Weights of a small mixture-of-experts language model, trained from scratch on English Wikipedia.
Training: a variant of SOAP for the experts, 5472 steps.
Below are experts of layer 9 (counted from 0) of a mixture-of-experts language model. Rows are named router (the router's row for the expert) and show model dimensions 0-255. Each number is 500 + 50 x the weight over its row's rms, rounded and kept within 0 to 999. Numbers have three digits each.
After each expert's rows: a language model's description of what the expert responds to. This comes from a sample of Wikipedia text that the model never trained on.

# expert 1
router:572539422479438419498475490554474459510445500565520505524523514502461465481451362547498487544444455473530495521538559454468580512482491512531501367490484466552477476513591439475465530517495485460481491515486583465535537465579447590401545498422590399478499443520495505476496523459445541434487569550542533419508562609534490545541546448503517584520576507438507546441416527575427524489476467557430413456554422488564434568479430585612425509504472483444543468501570489448545623590443537535494611480492494525471545436487490472525471504491476547488555474538444475426506419504509560425496477524604491451475506468498543460636480551602501425470402363407550482473467492561447507510444434532436575511478479500539450534546474524576545500542585511486447495472488450484468564466524451
It responds to: Digits after a decimal point in tables and statistics, such as climate temperatures, ERAs, coordinates and net run rates, plus common prepositions like by, of, to.

# expert 9
router:416512528516513494480487520536524475469535447421450591542430458467500591490526532551537462506527513514535498529477559504408575525523545547491590509443505519542579541519434479529598495541558500552536501509469554540525585457573574479426483440457521374473520492464488529499550455512509502486461595452375479496462486488501475491460465506469546525484459525495532563415480620474450459515483498401516497490507460434398448472474501456507504350412476433473540446455489594587519581540466484504560378468401528450487497557481486385624462533464488474479536564467500570506460444527478462453506509570452510430543522492484526534516472428393544434398485540427511473497470527473436400458529479508553572501564496437562517422498540566510373463412563475538576462604557504484568403508479478
It responds to: Pieces of Arabic, Turkish and Muslim personal names after Al or al-, such as Muhammad, Abdul, ş, ğ, plus scattered function words.

# expert 13
router:570467463435453527439515515484498527392519510482413536483588543455397498493513485519402444533559459547482550521475521553524491448509481574516446507562507477468410627441475500502527506526454450526507462467428459457437539522524582562526600550457542471440433613445417559483515560481497486512495625515615462483492532395502473476394528526544489509450581533395505451548546393530561439484532560533491573522420448592576585398439491510462459506443490546505538567559485505466454515423554405523455514490525453475438503467496594513496552472511444560575490512465497475490557611522418518492484552453472538460462446460559525512528560397567535523520509570432487542472415595476449508569455448473543487452496450538433522481553522474470562494443478509552573510574578576487493430505523564
It responds to: Word-initial prefixes un-, inter-, re- and political party adjectives (Democratic, Republican, Liberal, Independent) in election tables and review text.

# expert 24
router:566516484474468508441582551536459447492564532561448411496413433526485506528507512453416544491492482504480412504494458522522504489584435477445469432535577468482545456572525490458450507442417488513548413396598479423474446482486542436484489465473428475444577475510398639524436530583541467423621503511536545470548297504529491502507503523492489469602524472528555612524493410468573518541582436580546508430528547455489470494570517568512474476502468480489513374479423510519494504467494526531516545552490604513495533479471562486456530583544526440538504574553489515547536618535520471529506423541513527515386501504555406419507540453493461454507485456490433458478461547428449471585564466507478533550485547480584549494425485498488394464555514507546460571504544518509508435456496564
It responds to: The word as in as a member or as of and after known or served, plus became, becoming and becomes.

# expert 19
router:504593493548472446465460506449514498539554472517549529550461530476554531530489509476584541507403512429434516512514468561444508458420519359475456474546476519404462499485552498515478554555652510418504363434519428565554531503468524482529527516604469513448565388519488452488478474480494451542587488499503516508407458445506471537542493475502555432436474436554555502550512532550531486551557490427517441442528407564567587495509578548486535496476555484533527498553578449417493485489581646514523473549502452595547521445445537515470512429666531495473593480443393527519535601474504387481517485584437589502516545559459475534482464444553534432431478513523492520471534387474558491443487448574407500514571529487453501515430508544437526496477496556514495458537517491529487427447518506
It responds to: Commas, colons and dashes in lists, especially colons after taxonomy ranks (Order:, Family:) and punctuation in family or death details (wife, aged).

# expert 27
router:511546455554515446540530489482549524514419478392445555524551497487482531375479554525541522472453547507497495545568380532502555474462494556531557469498523538519506418467447527442510421575518530501493550490504578515425423537480517518469412441583557540467539478474535559483538584578576461529528538457373486464634534491564528538482574571576467405488537494554513498492461585517469590547555493564525400554493522488449508588486467521480545539529573530504399514558586480478457575428566481413470468436508539409595532424554621487419513495397463440509397511593513437504558470555529488528585531491502477528483517518497519579569582487501589435560378583532499470448550450471469546547499480433495513512491605528423471471481550507449504511545466499437513482494505485536536540551532512
It responds to: Line breaks ending list items, headings and table rows, especially in See also lists; also census age and percentage words.

# expert 11
router:441425532417595381477441464552565530507517541518654414489486498544512506508526420500569446494481497533550447481485427482532525542522518489460449500513506501609441555474568524461418431462404462552471497483531488464549502512465528419454499600452557471595444425506506497521551488478631462520507549470400491527457550453540522474546486508522444452399513445453545466473527488492422539499494460450475611406489526562494528455533506493491479501483535484485492484492464465509493422440409448494577489491511478482390411566468479449486514521491407476508499452602576503485422418391543465522478457516471537559402582480516522537608535488532478588506491516493453538558529474499675502515524501582440526490523473516477570479481459625488451403469631524511466446493496536555509487557538425
It responds to: Separators between years in lists and table headers, such as semicolons, pipes and en dashes in 1997; 1999 or 2013–2016, plus sentence-initial In.

# expert 12
router:508484458479520547492505504505501524467469577520541449502473515508470455463504556501551482463521468448422627525620461507468490480552422575512456438577536439508525546439508605515468567588475446442594500495427437546538434489474556409515510528520437616525414445495444453491479510470424564422563547491459518443483422513423524438541406537508492591483519511401490546472549501469506466499576480461463494447386510575475574484550422526549495568498434528564640547477533466537490552562542450436549567440470451392501539489425441510455530560542452509523502522558509404558486448465447467426469542409533535607531443476497482509579533575528465422560512422583555560478545525485605457542479591458552552448521553469528527449506480509598493450545452468478548540575533527501503494446491561
It responds to: Surname suffixes like ović, sson, inen, sky in sports result tables, the mi in sq mi density figures, and table pipes.

# expert 15
router:618532546527495495492529476520472513484538521594540391504448451479587603574426454455514495502372511439543541543514439575531536442482498500404378445445476451512508484471501493509527520622496483475447522519504534377475495546483514476457550431411535395469546496579541546478454562468480456464538423557436482540468477476509462501512608455552468458486570505548532494480398505491561424623537445533496357410498485513529527603490574513467472516466508464475607530422526508493606592459494510560468510517468429505486549491436465527427569511458485498483457467531495574515512472488431456503509485471517548481607491542471540420484488485511471525470524430537507563468515548403505370509543536493421579461470488435491398473528471579507460605425486528470529570586551480497547461476452495
It responds to: Street, Road, Avenue, Line, railway and highway nouns in descriptions of transit lines, stations and route intersections.

# expert 20
router:586454574547521600476446445444581525497478500499432414503484443536501458565545587492552465506551499516533516584498559532495477536501461512502446463557500564490463495528542479462467517485528530615519550457568516497519537543483601462541563466510518622554405461537522450543443421508586481544529417477543419507513442620488463510490445441481536553438474500460535433458506444586490469555442465468530558520520495486510508556524463463436492485466455429592482540411462455477507452595459477420443438546526624440455437568523551552535498381511503504504540488539477470529433583413460518497460442503475423562550487482529452566445447516493537500466656440430608473521504578474454420459506544521537509512556499536466424499481516512517460555575521521477611442412481522563474435533464651
It responds to: Initial capital letters or pieces beginning a word at the start of a paragraph, title or quote, such as U in UFC or U.S., plus possessive apostrophes.

# expert 6
router:583559498427551589635482451546466451458601450526496548517573503527399559512488527542455510494511489444550564566462476497551550474488459472507480456447505525477491449481449454418515513619530494388596408428545503490514511552503520429542445551484428566487504524552562546545474553603413485464485447486542413513416421517473490450485476480487422553485512475463559594510496466552463524453545439598501428483448584408443551419439400552426479383439504496495504499645557532533495446480512529491538553516440494542532526458477523487531459455501473581481485523507648469521509511516434508528558563502424517481457530484488610474459531444540523531465440566515532563530467567377507555459579403470518544519482464566508510479527450547514444491497460523486536386457561493475524498495576482
It responds to: Years with a following comma after In or On in dates, plus clause openers like when, then, where, and commas after introductory phrases.

# expert 4
router:427608494412463588529502496428454485541586488539496596477581468477516595477476550567586533537423498458518424493506516385526509478477505475606498536535488513503425529491542375416441481430409520484581503487533434527514475551500516481495455578531479610494490653481449442480489505529590555514489498574563471505508464527460497543450509466521533408483454534489547524510499427481566445670511521461527529499480450500393497434528474502468485559501530536541493617352419563530518433471456510522428478496500469448535544485524575499529499521492512514510523517566476507553465533465473536508526511540541578507608500563420527459493401515361514476450512514529503492519432423525440454496439439516457422527603517518419470514511527407497569545445453540599575506476448520501517505550523525
It responds to: Single capital letters and short word starts (F, P, B, St, Dr), often in tournament codes or song-length colons, plus world, men, women.

# expert 28
router:360472538588486410507473412601477418553521559444484466518478553517504503500460485507514543562455490535516644493395511503557492504570460410520447522462484506468514513485469608615491546486503490542414458469479514491492494525565497456445654594526500499437454459515482585556508459510551464496370450509533512512491561445598472427498507441477476477550450480585491528504474507552500532503493523489545548592537486484495489529510514545560497521502486594601425460529474572501523457509535423481580497432491491514547521450392631595531434543492439534518482557440607496550557507546460503527580408470558520483588517525562536480473473463566452417526507417520536471412536448501536621460503584450483512458410506494594495419531442574567453466543488503487477489545531537456488484449509523
It responds to: Table separator rows (|---|), pipes, heading equals signs, and word-initial pieces like ti-, multi-, tri-, auto-, often in architecture articles.

# expert 22
router:531468337566493623456451447505466567494530570586580558531527506513421532471462551491441487542577555470467531543496457501479472461538483488501486564555492512456564500478516501505537536512484513478432406492451553496518535479558504474535545459490554561507520519518421525503546468448407519561495390505557546418511608523506470542481437457463554593485529456577490524487476478551502533518566532621523560544531471489482421633531499564443528382506472523452603553397444510489441540463602605496518593464575573539476457473395480509414496558473522498541517463465479489439489483417428531572478496372490492524461492591479494536529500443556534516419485473555425562560478563539538500478535514477531519503526519448467560527590452544512456433536571496612492570541458501498431373496461486
It responds to: Nouns for awards, elections and rankings, such as Award, votes, election, medal, round, seat, Parliament, in results tables and lists.

# expert 0
router:583528504603458537534528486454505565443543543497505483538494558561513374499495473408444533457545469458391518475458423555494522632480537506501471427462547495486495424572429493374512552460480516490473520441396437424453506515426562522433500555558537483480473516491455450538518464446434561502534588488604491482521495485514447467548563479466474551528412502500439591572516482517544535501529511488506503563503547531389507484522533512497463565418560529509440435392508512556394500411464558566460467573501475463535378468512467412537467466569500510550541576417601575487498533462507419564516518485520480457568547537522453494440532451575416550447463501457541369413476393414471489489512425474543422549506456519462512473483508440523495530579548528569498486483482514560609529533466478
It responds to: Determiners and pronouns like this, that, same, each, which, no, often before time nouns such as year, night, day, season.

# expert 18
router:456523515460533540456606416629573473535527469450536501528541541546554417473584454457409557397528471473506436493526541453429472467399382491527489486488568585522538466524436573558619503455468495552427541458538501473486525514477483477470414355561513522486521573474483462527555488498421525502568502523564574606550378527490481486446505530486404524484551532502502577488476525479494479452454450521463510531478506470523434434487512501480492511516454511556490498518485461417455519427477465485461510409513470484564440518516521466471481500381547491503431381417475530563446525618575583475439464517473513392509524449559588436479443556467532523411510446438513485479498515456398604362462575503472484470488611507501482535480513408494500535492519514563491463520461490536482569477470432
It responds to: Location and direction prepositions like at, in, from, near, outside, into, after verbs such as located or moved; also At starting names.

# expert 31
router:421463449445520522449497453496398566590573485466500487473503461518357486522506473572587536428573482498525423462424473502399506510547510416580456508529544496539518424510449521517583502543481476484554473460478571432497498439464418561587569518444467622467459516489603455526421563620420502521343443466535536496567504440544502525508494469560514628550644496507457570458447497516517599426564577564546499411496554426528553526557552494464524477466456515506558455525450547502520501482459515546512361547516377491452467556523585474451502554509507531461492464465485602499491479505541585546497464471513548577472499507462490457513525442484530451597469492515439489475504539433472547491511404512522510463504539583502460458524479554505506519460554528510437536398520499496566451503501496
It responds to: Numbers and pipes in sports results tables and squad lists, plus opening pieces of foreign names (Cat-anzaro, Ju-venil, Matt-ias).

# expert 23
router:535527529429624389424467573516461475537543542472468429525490476538494507459473499541655526554503519518567471447524465482455487609466482464485496547602507533606473505456479459556553475435575470479450462499450529535549528425502529514483520667514495414509433476514481422507520482502547477544486484496484472566539622556506488458544465553584480608564519469479445438485407519442488472599577448557454512527567422489466463474540585578571478541491503565488495468476550542517519441587594542510553508518469447520584447513546526416499514457458503511450441424485487458540502494550549552497597477496492462500526589422496473490532513584419569458483474555505591610528532521512580497520471559532464494466468465465533536495533553504453469545422389493508504401459461490564484571378586458
It responds to: Commas and and separating items in lists, such as business, research, government, often in biographies about education, plus verbs like studied and completed.

# expert 7
router:476524520459579516461480528453475519576401528542537511464466462533573535449462537506457518474504520511531527507434559444552474543520422545495541603475552487466472484571458485514471453492558576542661481485549458545534515463547515599439506376423480475450606572489553539477529430465562583542456476548405484503437454544472489500560557599527576489453412442479510435500517470490511487506438482480599562577488543531530520463597440464509543529471445487470491515537428465544546516485396452582453560447536538572599532469532547469503512460471634451503523542547440461413567581469421488429438491588519548522423487431456462511481496527516513671476542435516473478482478482492559488477503459491524439454441482433511438527438544535472436414559421528449476511491452435458598558571540500
It responds to: Past participles and -ed endings after was/is/were, such as named, located, published, born, announced, introduced, usually before by, in or as.

# expert 21
router:439461431479577530595520490541486534549516502547557458481462533541538473512500530433443475505518500512558544520468449429566488462545574438481532507464417571565558486491496554526541555482506492485477550394492472449470520470465504692539474529532502468531532555469446579435423491424463539511569441464497575508509555567536547493518505397489497510455527577400470602506543509464436494474513471550509534548514473508519553588396481428441497526451503528425619481471508456489445383454399486577518423521400561507513571584439427490507573494543553415467526466534534556483510510480483474460458540475559517529604557566566494529460424497518546460465424547522495601494556474534322545479497437468505534421488533596498522456487537430489421437525484474468483568462481527428425445507421471
It responds to: Words and punctuation in music discographies and chart tables, such as album, Records, Billboard, EP, Platinum, semicolons and quotation marks.

# expert 25
router:537532540489508548451506494439478521387483436506443461473546475477492525500590537468482482502569487488544475496563568462488573422483662507471511522567505500451535471449521507560536529495426497586477429431509453544505584499510503456502511408568486512572418534485514512397505513517459413468563577520455467525423616570529406592446529498493558450515502502519587396517482455475518489540581451487474532505468438581466526392588494446398521483450406557487479590569543470467461401490547458488552460496428480543499579539527512593422606566480503496481458511454541418506485508342499541504480408528447454494601492442502476514444487490523534559509540372531541459530515492479456472554484479477408565514463480512473514527428561524519485427384484500457507597496502449554429534450505448
It responds to: Hyphens joining compounds and place names, as in middle-distance, low-voltage, present-day, plus particles like up, back, out, end.

# expert 2
router:504526521467445486371518398467508489455480496577451520465473468480494446510454527483433454491433450555485566413490418544620496509464444460444459452512489510483463513483380518529539559561550481483468573499474505453481547487445468412467500508574491468511560493500602451495437436478453435441418557504497558518546477481574494558495535566515532555473495428531458487497519413422476521469528451594568441610490435508565423417426448467494493558485501474556453544586420479482514520440534641536445502374468425553551474494525462450596490537522468432526489478480504418407501528498506600453457587435531490546436558458508466546501573549458500416405455640526557448470478539551462506563467432507487533461460481450471526515486463492518466616482521537548537562508478461453640471464466464
It responds to: Contrast, limiting and approximating words such as but, However, just, only, almost, not, often opening a clause; also month names in dates.

# expert 5
router:564576607466521577545491528450498506443557569475442435476520497540533567484514575485580427557541487474473531550486485478548541482509469483511490546552536477492474449517475528520518495441524515540528517555361580468481440531478412537547502510397564588483514478481464527469460538456484460489495469576524474490496538515471492462515470502515451467520447494494449616543515453516425448646490535534451465491473504499495515530511528551500475453471439490473489633485544458475466412567559500414529641548509526502430582503457507532522548517496508559539413468540569600552423614506486474528526539384456621531568500498490450441491503442414414500524540570514417496609493562556423487498412512524516507473425491454506451600503445517511561582458535519500466567395529539520387517341422499
It responds to: Single capital letters, mostly A, that begin a word or abbreviation in sports tables and lists, such as AFC, Aston Villa, ATL, plus the article a.

# expert 30
router:492562598558479440504531540510423567530405466529426500529496562517527460540526441465565487507498448420408438507524516603530500496456530519530489502432449515456498528497490400409523429590479473447530488461514508435437398480442561591551410419572524438552519528495400420484465464538433543514598524443439516493510527470412521515552521517482295498583577519563484438500565630467439467479490430593498468526513464448480502423557518490532436452551474480506500506549553486476524462505511545556516439500499489556360471524522450576533457557521520539449523511519576402436480534489498518521504643395529514501524392465527477540449542507463517430445575572521424553572475542496538506392545464534467551516540461464489469514543481486558547499549464491518550421496512488504515529448482472
It responds to: Adjectives such as human, medical, economic, cultural, and the ular in cellular, mostly in enzyme, protein and disease articles.

# expert 10
router:453414418534526424612569589421479469456467461469500426509469483523526462458539416479521485439529456553464548447523582563430528513438555509471517524515475528513526546521552493512452506441531488544469497499527549523514446512465477531573463579563460491467400544513604454569455551496492527421513446384482510575517412515458534546540516515504520507433468499588489580533523562476466524454490514502588521513504569477567451522495507613501503444528416454458549575489481490521482408557537554456561522504602481496312567533449467448386531524542444441557472480504507430468481478486521428466428418581506584429422606448527542440496425621462530500596453520515428599595478492558472520521543512497404478562445521455467467539558513480510479585565559502545473537454529536504454498487529453
It responds to: Digits and letters inside chemical formulas, coordinates, birth–death years and table numbers, e.g. H2 in InChI strings, 1612, 300.

# expert 17
router:464531496514521612531461508549490379535430533568514458426525471492539445570503473584554501480583503468477532531484500560510498566531517495579532496533469545499477510533525512589472453576428453549481440463494557479484442464457576494600439531500504430474541440557424538504533539511360474534532532537458526524490469507502465485528494479512490432458484547541594542527464509532549495603556573485474435471428550472503512578465582422478524515424471470510604530551552505494511515461417427451539416532516398509533455490421538573524500517453457429394421504511597375498501525576467541529430582358440545575477484431451475551520535518441469482554502491534530558435490432469479482523502452542592587472477448516493557556614503541554478610508579510528552511494482505460645519596568502
It responds to: Word pieces inside Spanish, Portuguese and Italian personal and place names, such as Juan, José, Zapata, Ecija, Polidori, often after de or La.

# expert 8
router:475487532434559568572458515582525535544556507510505480519587522495492562566522616387579502506514473492602482512518423617541518425546546516507574485491466531586439414464474490517513480474431570411508525496401473506469412532537519526512474519513521490514471406536351573535487397594561481587573452443545561509484466523516421499501526443596534451458549515484574518533560586636537561512462495504505431484491434507512516475454480435398514583540474575565501461494552495470509408534478489471539526518439480500415521428519456496475563503477491486497461497513494588557525578496433362526524542496491502486439453454505451442475432554493478538457532547538494476492451577476618565508504489506460484580437521479589439571433493586515547508457460489511577468482548502379515542466583506
It responds to: Nationality and language adjectives such as British, French, Italian, and the dash starting a new infobox field line after Place of origin or Country.

# expert 26
router:549421504458479437521539579468511550483490532531488520497441519537492543493487436584531547556528525473593464557464437440570517489531578525440455477548471604438507570522515463561528501550519479493518473436575469587495472464481400472529447469530459485509568488544484578511533506479441479469503522481558436525586532452491472508518527506418517508573515498452574565546400604547505580496520466473450521535595418481510523540471437508491454517479558510464510540564568607526477448466458548455542456553400436477475481438521431413535446499466390459569574469527364463550489480547498500494509458545476389434437517498481451397471482536607557489516523442409401417441473444461521436449498593592555578535392510497470448358433488545543506599554469518505477544488479535469516527613502491
It responds to: Nature and water nouns like water, Sea, River, Mount, Storm, and first words of game, show or publication names like Eurogamer, Sky Atlantic.

# expert 16
router:525466514494578468476498505521475521440577553530490474543470525458444574500487472479510551496556490509486509578467409492445474473485608515438524525479515514545406532517453484494481502523424468466463499455484526498409596454608491431435511482448394431509543442512505512459450541444527603517507498476486591469531544434410446525561484382447465477611552489555516516499488546404521531535469470410554537514407595408491551485403538507532491491520546437549396484522568503450582447520440546544497493547532480469488604485498495569460534531539418447491547503491503415596552423520449343549482431582430475508525481560485579459546405494443512486531384574498503482505459504479418500536422533501465441471531540557577431496549513458463557567405468496614500570542498552457509460577449465
It responds to: Military terms and unit names (Army, Corps, Brigade, Squadron, Regiment, Air Force, missile) and aircraft designations like Messerschmitt Bf.

# expert 29
router:445487453451447585448541468554463512533474544504419514491504530447472482512483457575444554612443522558466528417537486440517506495492511452556505533410472520444538555579454484566389515435501508429528511565499564425486395487507433509477540594550499468432485465476486483522490593534452417518501548521534524466456453559457511472425413612542487523454459505509530379498433420497522502478441533418454476425575507485539465440520427495414466411455515485515408596590477550436473588604601461476520511523508365531606549518494400473508451579530553572485479549515558513520470475584589469484525544482605459375465463610561473536588485488491507498508468422501503504534545449545534501492506438541548476491485477575596477598490454467498507472503547558479482454497529540503471543563538489
It responds to: Full stops ending sentences, often fused with years or quotes as in 2014., )., ".; typically followed by a new sentence or line.

# expert 14
router:495527533520404477516517472538524490414506485428501621485456553486489439591556408493517569487554511528518537417523535508550538504516431467558572515447487489505511466394479472451550505426447483622476497442472517501547458446508460479464413521390512538444468486516529523533467521496467562473554498429499442504461489539431480580564514496564538520516493500516515480538512545487484497367515550475539389473525500520510493472413525507634502516559522492491516573354507482557512509476403502474495429529524543545444477523529600428529544453501617438468482473464562542543434524540556443525483544553506375534557552519546503466459445479485445454443600536415586408559517590446619519594445593493511422479494546553566454531520461531528466534480414523436469538358479466428438562510502474
It responds to: US state and city names in American sports contexts, such as New York Jets, Kansas State, Ohio, and pipes in sports schedule tables.